config = dict(
    num_hidden_layers=14,
    hidden_size=128,
    d_expert=304,
    d_shared_expert=0,
    normalize_top_k=False,
    routed_scale=1.0,
    balance_bias=True,
    vocab_size=8192,
    beta1=0.9,
    max_seq_len=512,
    train_tokens=639100000,
    dataset='wikipedia_en',
)
Below are experts of layer 3 (counted from 0) of a mixture-of-experts language model. Rows are named router (the router's row for the expert), down (a neuron's output weights, with its number) and show model dimensions 0-127. Each number is 50 + 10 x the weight over its row's rms, rounded and kept within 0 to 99.
Before each expert's rows: "comes before" lists some tokens at least twice as common just after its tokens as in all text. This comes from a sample of Wikipedia text that the model never trained on. Tokens count by the router's weight.

# expert 1
comes before: " ", " and", " which", " the", " he", " but"
router:41 39 57 67 52 63 46 64 52 38 65 40 66 61 50 53 59 51 32 55 54 63 53 50 49 47 56 44 50 53 54 65 37 52 43 58 63 57 56 59 48 47 55 72 61 59 33 49 52 44 55 56 57 44 35 48 62 41 66 44 40 60 45 63 57 51 43 45 49 34 67 45 39 57 50 46 42 54 45 56 57 51 53 59 61 50 59 44 41 59 37 47 70 48 54 38 75 49 39 58 50 32 45 32 54 60 67 51 57 58 47 53 36 70 38 61 42 54 38 31 40 28 45 58 71 61 42 59
down0:51 54 66 62 47 46 60 44 46 45 44 55 52 60 42 28 72 56 50 53 48 40 65 52 54 55 45 51 57 62 47 63 59 51 59 45 59 50 72 64 41 45 66 52 55 50 50 50 58 32 45 49 58 55 48 52 48 58 69 46 51 60 58 70 50 58 38 42 63 62 37 44 57 51 46 39 52 39 58 59 62 82 37 66 59 62 43 30 59 50 42 43 49 49 52 47 49 47 53 36 64 37 42 59 59 46 73 60 70 53 64 41 53 59 38 60 43 33 43 62 53 49 71 54 45 54 50 56
down1:59 35 37 41 42 43 45 61 33 45 47 68 34 33 38 61 56 45 38 71 32 45 43 40 72 49 71 50 50 35 58 72 46 51 32 45 56 39 47 60 65 44 44 60 40 53 44 75 57 48 59 60 71 53 37 50 46 47 48 46 50 52 63 48 32 46 35 58 43 45 46 46 56 40 55 58 43 39 43 48 52 40 53 35 53 48 39 52 60 59 64 59 64 47 63 53 40 45 53 58 42 42 57 53 56 54 42 45 55 57 44 39 50 44 38 23 56 56 57 51 35 45 49 48 48 53 38 43
down2:49 48 61 59 41 46 24 55 61 44 63 61 66 51 54 68 65 51 26 44 49 51 52 54 63 42 41 63 44 47 39 39 46 42 60 63 56 56 60 41 45 40 50 56 42 51 50 58 59 56 38 67 48 56 53 63 47 54 45 33 53 40 20 52 47 60 42 52 45 56 45 53 52 55 53 51 56 77 63 31 52 32 49 34 47 39 65 64 44 55 41 50 56 54 47 37 46 52 54 52 53 60 55 58 60 52 57 28 42 48 45 42 47 38 72 54 55 60 58 32 62 51 54 32 65 44 59 51
down3:46 47 55 32 38 27 35 55 44 60 40 42 46 70 48 48 36 67 64 29 64 50 44 26 55 45 54 72 25 22 46 39 47 47 39 64 59 51 60 45 65 41 55 56 48 48 59 53 59 43 54 51 57 67 58 58 53 51 48 44 66 35 40 49 60 52 55 51 59 54 43 47 43 43 39 55 47 52 54 59 17 56 48 59 47 50 47 41 52 58 61 36 47 54 58 61 43 35 44 53 56 53 49 51 38 47 53 41 55 53 58 59 51 46 54 60 43 66 40 59 56 64 47 63 54 57 37 48
down4:46 49 55 65 34 62 39 36 67 50 54 42 45 28 38 47 60 49 52 31 48 48 35 32 44 33 34 59 56 62 45 46 62 77 50 55 58 39 56 53 71 45 55 56 43 41 38 53 61 50 50 48 49 60 59 51 41 55 51 54 49 45 41 41 30 39 49 46 54 60 50 58 45 55 49 62 51 57 59 73 57 45 61 33 59 61 47 39 53 58 62 40 50 52 39 42 34 61 51 54 47 51 56 46 38 37 42 60 46 50 52 38 52 41 73 41 47 33 27 48 72 56 50 47 36 48 45 46
down5:51 57 30 50 49 59 47 52 44 50 53 39 62 40 46 44 47 32 41 58 23 41 49 34 43 51 42 45 48 32 72 57 43 61 33 70 51 54 55 47 49 45 26 54 43 57 43 69 58 28 34 53 47 56 49 38 67 55 35 50 45 57 40 47 53 40 45 43 39 46 40 46 51 39 46 40 43 44 43 56 27 45 44 36 33 67 59 45 52 46 47 36 51 47 57 53 53 42 66 51 34 55 41 34 52 49 44 50 41 41 58 55 57 40 46 47 57 46 62 50 57 37 46 50 68 38 32 34
down6:69 37 48 43 51 41 47 64 42 52 45 57 30 73 35 56 37 62 46 51 54 60 74 42 36 72 42 35 40 53 35 45 53 38 59 55 59 61 60 56 47 31 53 51 47 54 44 32 45 43 40 40 47 45 48 64 58 48 57 42 46 58 57 45 66 50 35 61 36 43 22 41 49 58 48 54 41 50 40 48 45 49 55 55 44 56 45 60 50 46 38 44 43 66 52 41 72 45 48 33 50 47 47 53 50 46 63 35 40 61 55 58 38 63 37 62 50 34 48 51 34 50 39 42 50 51 62 59
down7:36 45 50 61 57 50 44 54 51 58 35 56 53 54 44 37 54 57 54 65 52 43 46 69 55 53 61 34 59 35 52 35 37 66 52 44 39 47 37 40 65 51 44 62 31 50 55 50 55 39 45 48 61 69 32 48 45 41 68 50 56 58 70 54 39 59 34 47 52 46 38 39 39 39 46 65 52 43 40 60 53 46 45 45 48 47 50 52 66 48 57 54 69 56 55 52 58 55 62 39 33 44 73 56 50 43 52 43 45 61 43 44 48 53 34 46 21 39 60 29 63 41 51 38 30 45 53 41
down8:51 40 64 45 49 65 50 23 45 45 51 53 56 51 55 52 69 64 54 73 47 57 52 49 51 62 55 41 50 47 70 41 39 48 38 35 47 55 74 51 50 44 35 54 40 26 38 38 57 53 52 42 54 35 28 45 52 36 49 51 50 60 60 44 43 35 42 48 43 51 68 31 60 63 49 49 50 55 64 50 54 59 42 32 42 57 54 45 55 27 51 47 58 54 49 39 57 53 55 64 46 51 42 30 49 59 44 42 42 54 37 54 58 45 46 59 28 50 64 50 59 40 40 58 44 65 42 59
down9:47 50 37 49 41 65 50 71 52 48 58 36 45 33 45 53 57 40 40 67 45 54 57 45 47 45 50 55 47 65 40 54 62 50 48 58 57 45 44 60 57 50 34 49 53 44 49 52 49 40 55 36 65 63 40 51 49 53 59 48 45 80 39 57 38 69 36 43 35 49 71 58 75 55 64 42 60 49 70 61 41 51 51 52 54 43 48 59 63 38 34 52 64 36 61 44 47 63 60 63 72 56 60 51 68 46 54 57 42 51 48 43 61 49 55 57 51 25 64 54 68 54 49 48 51 45 61 53
down10:39 62 41 42 55 67 41 49 50 32 52 56 56 54 36 61 52 49 41 37 48 55 48 49 62 40 61 38 47 52 47 61 62 49 74 58 38 42 52 76 50 41 51 65 35 64 55 54 56 43 54 40 42 53 47 46 49 49 39 59 35 67 60 48 53 58 34 31 42 42 58 62 30 61 42 45 57 54 37 48 68 54 47 57 61 53 65 44 39 61 17 46 50 46 48 47 55 56 44 65 44 57 49 46 49 46 47 35 44 56 54 45 63 30 62 57 48 57 50 60 71 37 53 40 43 43 62 47
down11:50 52 67 60 43 52 36 51 48 58 55 51 57 50 50 49 66 46 54 58 50 61 46 55 50 56 52 42 49 36 38 60 56 54 64 42 61 41 52 41 46 33 71 38 57 53 41 33 47 66 44 58 56 43 63 44 45 42 52 20 40 56 66 51 48 58 50 45 43 55 21 39 40 46 45 51 48 42 46 56 57 54 42 47 56 33 69 43 69 57 42 56 51 59 60 37 70 43 51 63 31 48 44 58 38 44 53 43 73 66 51 60 41 40 68 41 64 43 48 55 43 51 73 61 48 54 52 44
down12:49 57 60 64 40 51 39 45 34 55 63 59 40 37 45 44 45 33 55 33 47 52 41 43 57 32 53 64 49 55 60 79 38 55 56 56 58 53 53 41 67 53 56 65 46 37 40 51 63 34 46 49 65 42 42 35 64 42 43 35 53 41 26 66 44 45 51 61 50 42 46 64 43 52 53 41 65 41 46 51 29 45 41 48 48 44 45 44 55 54 69 30 37 63 53 36 46 56 53 57 40 37 54 55 44 57 50 49 51 55 54 29 57 49 39 67 33 47 54 60 61 64 47 42 51 50 55 46
down13:46 43 48 39 66 45 51 39 47 66 69 47 54 54 50 38 48 50 55 51 50 50 54 40 65 29 60 50 56 55 41 68 72 41 55 55 51 34 40 56 74 52 37 56 40 49 66 38 56 40 61 68 50 63 48 64 53 52 53 72 54 55 60 44 64 59 55 35 59 34 52 50 54 60 58 46 63 63 58 39 50 61 36 54 51 50 47 48 58 60 48 55 51 37 39 69 50 52 32 46 57 55 67 50 39 67 53 53 41 41 64 69 56 49 37 48 56 50 42 57 49 44 48 37 46 24 59 49
down14:64 49 38 48 47 58 58 59 64 50 54 59 66 53 56 37 41 55 57 48 51 51 28 33 46 39 54 45 48 41 58 42 63 40 53 70 58 53 39 31 52 56 32 55 51 49 54 67 54 34 26 54 26 58 57 41 62 59 49 53 54 54 42 59 48 53 45 55 46 58 38 39 51 49 39 53 34 50 44 52 51 43 40 35 53 62 54 48 44 46 36 38 41 75 34 56 38 54 58 60 54 46 33 38 41 59 41 43 46 41 37 33 50 62 58 56 33 52 53 72 40 43 47 61 59 35 43 50
down15:49 40 51 48 63 36 53 57 50 52 66 52 57 45 60 59 41 58 61 56 46 56 26 45 50 58 58 48 55 51 71 53 42 52 22 49 46 61 52 51 66 70 45 70 49 42 29 36 48 35 52 64 44 56 56 49 45 48 47 50 36 42 41 44 52 58 30 48 44 38 50 55 43 43 58 52 41 56 58 66 35 49 49 51 50 63 40 32 59 48 52 32 53 17 51 39 71 50 47 37 52 33 49 48 47 54 52 31 47 39 44 52 53 60 64 44 63 55 45 40 44 46 60 43 40 47 31 47
down16:44 40 57 52 50 47 57 50 63 57 56 45 57 53 37 36 18 54 49 55 46 36 50 50 53 35 46 35 44 50 43 61 51 64 41 53 46 27 62 44 60 51 38 53 62 44 49 57 44 53 50 50 57 41 68 40 39 41 44 49 54 70 45 56 74 66 54 54 54 37 43 58 46 47 42 58 41 39 45 28 52 50 51 51 62 49 78 36 63 45 63 58 57 50 51 53 38 52 63 70 50 50 36 63 34 48 59 44 52 45 50 55 33 66 66 42 49 47 52 47 57 45 57 59 36 32 43 32

# expert 6
comes before: "1", "s", "2", "born", "age", "S"
router:38 39 50 57 44 67 43 50 57 36 56 48 69 67 50 47 65 54 28 46 44 56 53 47 58 40 55 56 56 49 60 58 53 44 44 55 47 43 50 52 43 60 56 62 63 49 40 29 49 44 70 41 59 53 29 43 66 31 59 53 49 67 49 56 55 38 41 50 50 37 75 48 45 47 44 48 41 46 58 54 51 54 49 58 58 53 57 38 37 50 42 46 69 22 54 42 64 41 32 56 49 34 53 47 49 63 59 46 66 59 48 49 46 69 37 61 45 47 39 36 40 38 41 60 52 58 38 61
down0:53 34 51 59 34 47 28 39 54 43 60 55 56 49 62 64 54 49 73 65 48 47 43 50 49 45 53 47 59 66 28 63 60 45 39 43 50 51 46 59 40 43 55 75 53 66 55 50 49 41 55 61 53 46 57 64 44 51 61 54 50 70 73 44 43 37 55 43 51 49 46 66 45 68 40 50 58 71 43 50 63 69 53 44 55 47 44 66 42 52 46 43 43 59 43 28 58 55 50 49 34 40 46 53 43 29 50 57 62 53 52 59 57 49 40 44 63 49 52 39 38 48 71 48 50 54 40 34
down1:48 62 51 55 52 29 45 55 69 46 44 55 49 58 34 40 59 55 59 55 61 46 27 54 45 46 47 44 47 37 41 68 43 61 43 67 69 56 69 46 54 43 43 53 63 77 46 46 63 59 70 43 59 65 45 54 54 51 43 43 49 52 46 46 53 47 45 45 53 34 63 53 36 59 50 52 55 59 58 47 37 39 63 37 23 59 59 57 52 56 60 63 66 52 56 37 69 47 32 45 46 49 45 55 51 26 47 51 56 33 60 58 43 46 46 39 52 41 39 51 48 64 51 46 35 39 51 40
down2:51 48 36 56 65 71 45 46 46 55 47 50 64 44 64 54 57 47 57 49 61 45 62 45 57 48 33 46 59 66 44 56 44 31 40 50 47 43 45 39 58 45 46 71 57 50 71 51 47 53 30 43 52 52 79 48 36 31 54 67 51 52 59 43 49 59 48 53 50 57 59 47 35 69 46 55 53 58 45 49 57 58 52 65 69 48 61 61 51 69 44 55 42 44 68 70 41 52 51 61 52 34 56 48 49 44 63 53 58 47 62 58 21 35 56 38 60 49 53 44 46 46 41 52 57 38 37 47
down3:38 43 57 64 59 44 54 52 60 48 52 43 44 52 55 47 44 54 44 46 57 44 50 36 47 36 43 60 53 43 58 44 46 55 47 67 38 73 59 51 54 43 26 26 53 67 35 60 63 69 63 45 58 65 26 41 58 59 48 37 40 50 30 33 57 47 38 69 53 66 47 43 47 38 41 36 37 49 51 49 52 29 48 43 34 50 47 41 50 39 46 47 55 69 50 64 42 61 53 47 45 51 44 46 50 47 32 43 43 39 47 49 65 66 44 40 44 52 56 56 45 54 44 41 46 29 60 56
down4:53 37 09 49 37 49 40 58 44 49 64 50 50 55 39 54 47 32 63 45 47 62 34 52 46 46 58 40 68 46 65 47 40 52 38 43 45 47 58 71 35 57 53 58 50 49 58 47 68 46 41 27 46 41 47 57 47 54 42 55 54 53 51 68 47 55 64 45 61 58 45 59 46 44 66 51 56 44 51 44 39 35 44 48 39 43 28 45 50 52 62 48 48 69 55 45 28 59 60 57 64 38 54 66 42 52 74 48 47 37 39 52 41 53 52 58 49 50 57 46 43 61 57 56 55 46 34 47
down5:51 44 54 55 59 65 46 62 69 58 40 58 51 48 35 47 40 47 41 49 46 50 40 52 43 38 32 50 50 43 48 53 43 61 37 53 51 52 44 48 53 52 62 45 44 41 60 54 55 40 53 46 51 23 57 54 33 53 49 29 45 49 48 61 76 57 52 51 44 39 41 68 47 49 40 42 61 26 50 53 44 55 56 38 34 45 44 43 36 23 57 44 70 56 40 39 58 50 65 43 50 42 43 42 58 48 59 29 65 55 55 52 30 51 61 45 64 41 49 50 50 69 75 49 43 50 42 41
down6:42 37 53 40 59 44 56 58 51 61 42 30 52 53 45 48 63 64 38 72 46 43 34 50 57 70 41 51 51 51 42 52 47 58 42 51 54 64 32 49 72 58 36 46 64 56 47 59 51 58 49 44 54 47 43 52 56 42 38 52 30 41 39 30 64 53 47 51 60 58 49 29 41 52 35 44 53 37 62 49 56 49 39 60 50 61 58 42 60 46 50 46 55 30 57 54 59 44 46 34 51 52 34 50 55 30 53 32 37 43 40 49 61 33 39 48 65 58 59 46 63 47 53 39 45 21 43 55
down7:71 44 53 52 36 39 45 50 41 61 35 25 36 55 47 58 51 58 59 53 69 55 47 53 49 48 56 66 67 47 63 53 53 45 40 50 53 53 60 48 61 51 70 44 65 45 48 56 44 67 44 37 55 38 62 56 42 46 55 53 49 60 27 32 52 39 56 70 53 48 54 40 46 50 38 59 53 44 45 54 62 57 68 62 56 60 71 47 66 37 77 33 45 54 50 55 61 47 63 46 63 50 42 37 37 33 39 46 55 47 43 45 53 49 51 33 45 48 46 41 48 58 54 66 46 37 43 52
down8:64 64 52 35 49 37 34 55 35 41 62 51 40 41 50 49 46 41 55 52 59 60 58 59 40 37 44 61 41 37 47 58 51 51 54 63 37 49 71 61 33 42 55 51 41 49 62 27 66 60 50 53 50 55 41 47 56 57 52 51 46 59 47 50 56 40 42 41 30 52 37 50 51 58 45 35 32 65 47 31 49 29 66 62 24 50 51 69 42 56 40 43 51 41 45 55 52 60 52 62 45 40 56 43 54 43 42 61 50 55 47 63 37 54 33 40 50 72 53 60 39 53 44 44 51 61 72 55
down9:50 35 55 50 42 56 45 47 48 18 48 52 57 49 47 60 42 47 48 54 59 38 47 43 43 58 57 52 53 38 42 53 43 58 52 45 49 47 68 61 66 46 28 27 60 53 36 60 42 62 43 51 51 60 40 37 63 62 53 45 36 58 55 36 57 50 54 72 57 34 41 59 34 39 38 55 20 51 48 59 55 32 40 59 40 54 55 42 44 68 58 48 59 51 66 56 52 67 70 61 54 52 49 54 44 61 51 74 40 66 39 48 51 59 40 41 54 48 46 47 49 51 56 43 39 49 47 56
down10:46 34 65 37 49 33 44 59 37 53 41 32 37 51 47 34 42 60 51 56 44 54 42 54 55 61 48 27 40 63 34 62 53 42 44 44 57 43 53 57 63 52 47 43 46 69 39 54 68 52 57 49 61 48 37 52 57 60 50 50 39 52 52 35 50 57 49 44 65 53 43 42 64 47 31 46 54 58 60 28 59 53 59 40 48 70 44 39 48 75 59 43 45 35 48 49 46 54 58 48 41 67 43 41 48 30 48 49 53 46 23 47 44 44 42 54 69 53 62 46 56 34 53 38 38 43 44 62
down11:54 61 30 64 68 51 56 54 58 48 63 56 44 45 57 52 56 47 48 23 54 58 58 41 42 29 39 56 58 34 51 50 49 62 53 62 49 67 76 50 55 32 35 31 56 62 52 51 39 63 51 59 60 63 40 42 44 58 58 43 43 47 43 53 56 60 50 62 50 55 58 49 67 49 49 42 36 57 52 48 36 36 68 33 53 43 48 58 49 58 44 47 68 64 53 55 48 63 59 58 48 61 67 34 53 60 39 39 51 43 51 41 49 53 44 43 50 55 70 62 60 49 33 46 66 59 59 59
down12:47 42 29 47 46 21 49 56 35 52 67 33 41 57 63 43 43 37 70 42 60 48 35 40 59 52 65 75 58 53 36 32 50 59 71 40 52 66 60 54 55 43 68 56 47 44 40 56 58 37 56 51 39 46 53 46 51 62 49 50 53 50 24 35 42 43 39 54 55 58 30 44 55 49 46 53 60 48 49 56 62 48 39 64 53 52 44 46 63 37 48 57 56 57 50 54 60 55 57 40 62 51 53 42 38 53 54 44 58 43 59 67 51 53 62 51 47 44 68 52 55 41 50 56 37 53 70 52
down13:62 56 54 49 54 57 62 38 66 49 52 50 46 42 40 40 64 45 23 45 40 48 60 56 50 68 39 52 49 34 43 36 47 40 50 56 55 49 42 52 56 62 70 51 44 69 46 56 55 39 41 62 25 31 57 50 47 51 54 50 55 57 69 43 51 51 62 35 63 38 55 61 58 62 51 46 65 44 55 42 45 39 48 56 58 53 74 54 33 63 29 70 33 49 66 52 41 51 46 34 45 32 51 37 55 52 53 64 59 46 39 35 52 56 42 59 39 55 63 48 58 44 49 50 48 44 40 51
down14:34 47 46 52 61 28 55 61 61 38 53 56 53 35 36 45 55 32 51 51 36 46 45 62 55 34 56 55 44 43 38 57 41 65 43 51 49 45 52 39 56 42 55 39 50 59 65 63 66 71 47 47 25 58 48 48 39 60 40 49 48 52 60 46 54 65 30 62 36 51 56 61 49 46 63 54 37 58 50 45 32 50 43 68 57 65 42 43 38 47 43 28 40 41 56 53 51 43 51 50 56 58 41 57 54 55 54 42 59 42 51 50 52 27 38 73 55 60 61 53 51 55 42 42 68 47 36 66
down15:55 46 51 59 42 54 64 59 52 44 46 63 54 60 48 59 64 49 44 58 55 45 63 45 37 38 45 37 36 57 67 65 50 39 63 49 43 22 39 50 36 54 60 48 52 49 62 32 42 46 59 51 50 60 53 73 51 39 33 53 60 57 59 61 53 44 35 39 60 41 46 51 56 45 39 46 38 53 57 43 43 69 44 48 54 38 43 62 22 49 45 34 57 44 43 49 42 56 60 43 45 43 62 58 62 58 45 51 43 53 41 47 40 33 48 45 36 45 59 44 48 65 69 54 54 20 42 60
down16:59 58 50 48 57 46 63 55 52 54 50 54 59 46 60 35 55 64 47 47 40 35 48 43 67 71 58 51 42 47 49 48 69 37 46 34 63 44 36 42 57 57 55 50 61 39 47 72 52 45 39 60 40 64 51 60 32 40 74 53 70 22 66 55 49 72 48 68 52 37 55 52 41 62 35 46 39 58 50 53 58 62 44 59 54 47 38 43 53 35 58 50 39 60 33 58 49 52 40 54 51 51 50 50 55 48 53 33 55 59 49 55 42 47 48 37 57 48 30 52 49 60 44 68 47 38 38 39

# expert 16
comes before: "0", " |", "1", "2", "–", " The"
router:35 42 58 53 43 63 50 44 54 41 57 35 65 56 56 52 63 53 37 46 54 57 44 49 74 42 55 46 52 52 54 51 43 49 54 55 63 43 46 79 51 59 41 71 56 52 45 42 49 49 61 56 63 45 25 36 59 39 62 53 39 59 52 49 52 38 30 36 56 42 63 51 41 42 55 52 34 51 55 54 58 46 51 60 63 57 54 49 44 40 43 51 71 28 50 38 60 43 35 43 57 34 42 36 48 64 62 54 63 55 62 51 46 61 44 71 57 57 51 48 32 37 55 52 57 73 42 53
down0:40 76 73 57 70 36 56 72 43 53 55 47 48 52 55 48 41 54 41 52 41 37 76 52 49 39 51 45 53 41 54 42 46 44 51 51 42 47 43 51 40 39 48 53 43 58 53 41 64 58 57 34 63 54 61 50 39 55 58 67 38 59 47 52 40 70 41 49 59 35 62 49 53 34 33 29 60 45 69 44 46 50 58 67 62 52 62 54 43 50 57 44 52 58 37 50 57 48 71 54 55 50 45 44 45 49 59 73 48 48 54 44 56 41 28 40 51 49 45 51 63 47 50 36 34 43 34 44
down1:46 41 55 41 54 39 31 69 45 50 73 66 46 45 53 60 48 51 49 40 61 44 61 33 60 47 46 40 36 55 52 61 59 38 74 58 51 45 45 38 49 68 52 46 45 45 59 46 49 44 56 47 45 44 52 56 61 47 42 62 43 48 57 46 35 50 36 46 65 45 37 69 46 36 41 39 48 67 49 47 58 38 62 66 43 55 50 34 33 52 55 32 40 45 47 56 55 48 50 32 27 41 51 63 39 63 64 35 48 65 32 47 52 41 45 68 42 48 33 51 67 42 57 57 52 44 52 55
down2:60 42 49 58 43 44 55 47 45 52 38 52 58 44 60 60 58 47 64 54 42 57 45 37 46 55 46 56 49 35 61 59 56 61 50 40 45 46 45 43 43 57 58 35 42 58 48 49 44 37 31 51 25 66 44 63 58 48 51 38 49 48 50 44 39 44 52 57 57 53 55 42 46 77 45 57 51 36 49 52 46 50 61 59 61 41 50 40 51 34 48 44 58 52 61 48 71 59 46 53 49 40 53 71 63 60 68 74 60 62 58 54 42 66 41 58 59 46 39 50 66 87 50 70 54 47 47 68
down3:55 41 43 61 49 48 45 67 50 50 38 56 48 53 54 50 48 51 65 53 58 54 75 48 62 38 53 62 51 52 24 52 49 26 49 53 55 59 52 58 40 49 60 42 50 53 53 58 48 41 45 74 54 39 58 66 41 74 37 25 39 44 35 56 42 58 73 57 49 53 48 49 56 40 47 58 54 54 44 42 45 42 27 46 51 41 45 58 43 59 34 39 42 44 55 51 49 39 55 41 52 41 33 62 48 40 54 49 49 51 54 48 53 56 74 61 42 41 45 53 43 59 54 67 55 62 76 65
down4:51 51 63 46 41 72 31 67 40 56 68 59 47 53 60 48 53 51 47 42 46 43 38 42 40 66 44 40 34 50 51 67 52 55 58 66 43 55 58 49 50 48 62 52 60 63 33 40 50 52 52 55 69 66 44 52 49 33 54 49 45 56 49 45 31 57 43 44 68 57 66 67 38 67 43 52 62 53 56 51 53 31 70 41 51 38 58 34 61 52 49 49 46 48 61 50 48 43 50 71 58 57 31 60 35 44 50 70 61 57 57 52 43 46 34 44 54 59 64 54 37 60 51 65 46 60 47 57
down5:44 34 57 39 73 58 65 47 52 48 37 37 67 49 39 60 64 49 41 34 52 39 48 46 41 46 53 28 41 40 42 56 48 44 37 43 57 29 51 53 51 65 55 39 41 59 66 29 62 59 57 45 54 52 59 53 64 61 59 59 43 43 49 50 52 52 50 44 39 60 39 58 36 55 44 63 52 46 55 56 62 61 68 50 51 36 40 38 46 49 34 55 56 46 60 57 28 53 37 69 45 52 50 46 45 44 48 67 47 51 42 65 38 49 58 50 46 51 77 58 52 39 43 52 58 44 40 72
down6:48 59 45 44 45 66 44 33 60 55 59 44 56 55 52 48 48 57 48 44 48 45 52 65 36 40 29 55 49 27 52 42 41 50 51 48 31 42 59 45 67 51 33 38 50 39 54 60 46 66 67 62 67 51 55 58 48 41 44 56 53 35 58 36 44 45 50 59 40 49 50 39 55 30 59 63 42 26 51 71 52 28 43 50 61 46 36 65 59 47 55 39 40 76 55 47 35 50 39 55 45 69 34 40 55 59 48 48 37 62 42 51 53 45 40 48 38 52 56 50 51 35 50 50 34 58 47 58
down7:49 59 67 50 51 68 52 46 45 44 50 58 54 64 38 44 39 56 40 52 48 58 39 72 56 56 22 60 49 47 63 54 49 63 39 43 32 46 54 64 44 58 39 70 33 62 52 43 63 47 28 69 48 60 31 49 60 40 52 44 35 52 43 44 48 41 42 35 50 60 54 55 61 54 56 46 53 62 51 57 52 35 38 52 50 46 69 39 57 50 51 63 49 51 47 47 52 53 59 44 46 37 71 43 53 57 55 46 70 63 58 42 32 62 58 57 56 47 51 55 55 63 48 53 53 80 50 46
down8:52 71 42 69 62 48 60 54 67 49 53 66 63 37 58 45 50 53 58 44 53 44 52 35 48 44 67 44 44 54 47 43 40 60 64 66 65 48 60 28 37 43 48 28 43 47 44 57 42 44 38 45 61 52 46 39 41 38 40 57 52 54 47 46 45 37 52 37 44 55 39 53 66 44 45 54 44 59 62 58 52 56 55 53 34 37 47 39 37 44 43 40 38 49 49 49 55 46 47 49 57 69 32 58 41 35 17 66 48 45 57 59 60 35 38 43 57 40 39 58 46 60 58 61 64 47 38 61
down9:37 52 51 58 70 61 51 54 53 57 64 41 54 28 49 61 53 43 45 52 57 33 63 53 42 47 44 49 64 58 67 68 54 55 63 46 51 38 59 47 49 59 59 44 58 51 50 42 62 53 62 40 63 59 75 44 71 46 34 42 50 44 64 39 51 52 50 32 43 49 59 27 76 34 39 66 48 25 54 47 52 56 40 48 49 47 71 57 63 60 48 65 50 44 56 30 43 53 52 47 46 41 48 47 45 56 39 55 46 57 47 42 36 59 52 61 47 52 62 35 37 38 48 50 45 58 54 47
down10:50 41 47 40 63 46 55 50 55 38 47 52 46 61 59 52 50 57 42 58 48 62 65 58 41 24 70 41 48 53 48 56 29 46 42 58 51 61 45 45 24 49 53 34 48 39 58 57 44 38 45 38 39 44 55 35 39 48 50 26 41 34 45 51 51 48 27 43 47 69 48 34 37 61 63 47 56 43 51 41 54 49 35 56 47 28 44 35 60 62 63 57 34 57 45 46 51 57 65 39 58 61 65 53 49 59 47 35 56 49 48 46 44 59 57 66 59 35 39 55 46 49 41 49 30 51 59 42
down11:57 60 48 48 47 72 61 39 45 43 31 55 58 47 33 54 40 61 57 45 54 45 51 44 39 59 63 57 50 27 58 35 44 37 41 57 48 21 59 45 40 38 58 43 55 46 52 51 39 51 52 55 56 49 63 48 62 72 43 54 47 51 39 49 46 45 50 32 39 45 44 46 41 38 38 37 60 47 36 36 39 57 33 51 36 47 52 60 56 48 49 35 43 58 43 65 50 45 52 73 38 51 37 37 37 47 34 56 53 48 51 45 48 34 48 46 31 65 60 48 50 69 42 57 68 47 42 60
down12:63 48 43 58 51 35 56 34 53 66 52 43 38 53 42 52 56 52 73 72 36 55 44 52 37 39 62 67 50 51 36 35 57 40 38 59 66 36 44 55 56 54 52 40 46 46 54 47 33 50 52 53 49 39 39 54 53 58 40 45 49 45 54 55 46 50 39 51 73 50 50 39 47 60 42 51 65 45 57 58 53 52 43 43 48 58 66 45 40 72 37 39 50 42 67 57 46 32 55 50 61 45 41 51 60 40 46 62 62 66 42 44 61 53 65 40 47 48 72 65 68 41 48 46 46 36 57 78
down13:45 50 45 46 45 50 57 46 42 29 40 55 54 51 44 52 59 55 20 67 45 42 43 50 46 52 62 47 49 46 59 41 29 65 52 59 46 43 50 41 62 66 36 41 52 62 34 38 65 61 54 50 53 45 52 50 39 44 54 51 53 48 46 26 56 57 40 67 43 38 48 42 60 53 42 50 55 51 52 62 52 49 64 60 31 60 48 50 58 37 63 46 34 62 52 47 61 45 56 84 43 47 52 60 42 25 65 48 46 66 39 49 47 66 54 41 44 30 52 62 52 49 48 42 40 45 39 38
down14:39 42 50 53 60 37 55 64 58 46 53 66 48 52 45 45 51 47 37 62 43 76 41 55 51 65 59 41 47 55 54 56 43 63 32 39 62 43 50 49 41 63 58 50 59 56 43 55 59 43 46 62 68 44 62 41 51 44 40 62 58 49 52 39 48 49 43 41 39 37 52 49 52 45 67 51 34 40 68 66 54 68 37 60 56 50 41 66 39 45 31 35 45 45 48 36 43 47 73 48 46 40 54 27 46 54 54 52 50 40 49 76 44 38 32 50 40 37 42 45 56 28 60 48 58 54 42 50
down15:39 62 41 40 22 54 49 59 52 43 37 61 48 41 51 40 55 57 49 52 52 49 64 37 47 65 49 57 54 36 66 43 41 45 37 44 45 53 41 69 46 45 37 42 64 63 54 47 42 46 52 46 52 52 37 41 50 47 50 45 33 52 47 77 33 62 35 51 31 36 63 44 46 43 34 55 58 42 46 41 48 46 41 58 62 52 31 59 57 48 31 53 49 47 66 40 53 70 36 44 50 70 37 37 68 51 37 65 51 47 59 44 51 62 48 52 49 56 66 61 57 61 49 65 45 50 56 57
down16:42 52 53 45 50 44 53 64 60 44 49 67 41 56 47 52 40 65 43 62 27 47 52 48 64 52 45 34 47 56 58 59 53 57 62 60 53 68 51 45 52 31 50 66 52 36 52 54 57 53 57 51 37 36 35 34 58 50 51 47 38 48 54 48 42 54 46 52 51 66 59 47 56 43 57 59 36 64 34 64 56 60 35 50 76 58 60 57 48 37 57 49 50 48 54 55 58 40 75 48 47 47 57 54 68 49 76 44 25 73 42 56 51 50 45 62 56 58 53 60 59 63 66 46 36 52 37 47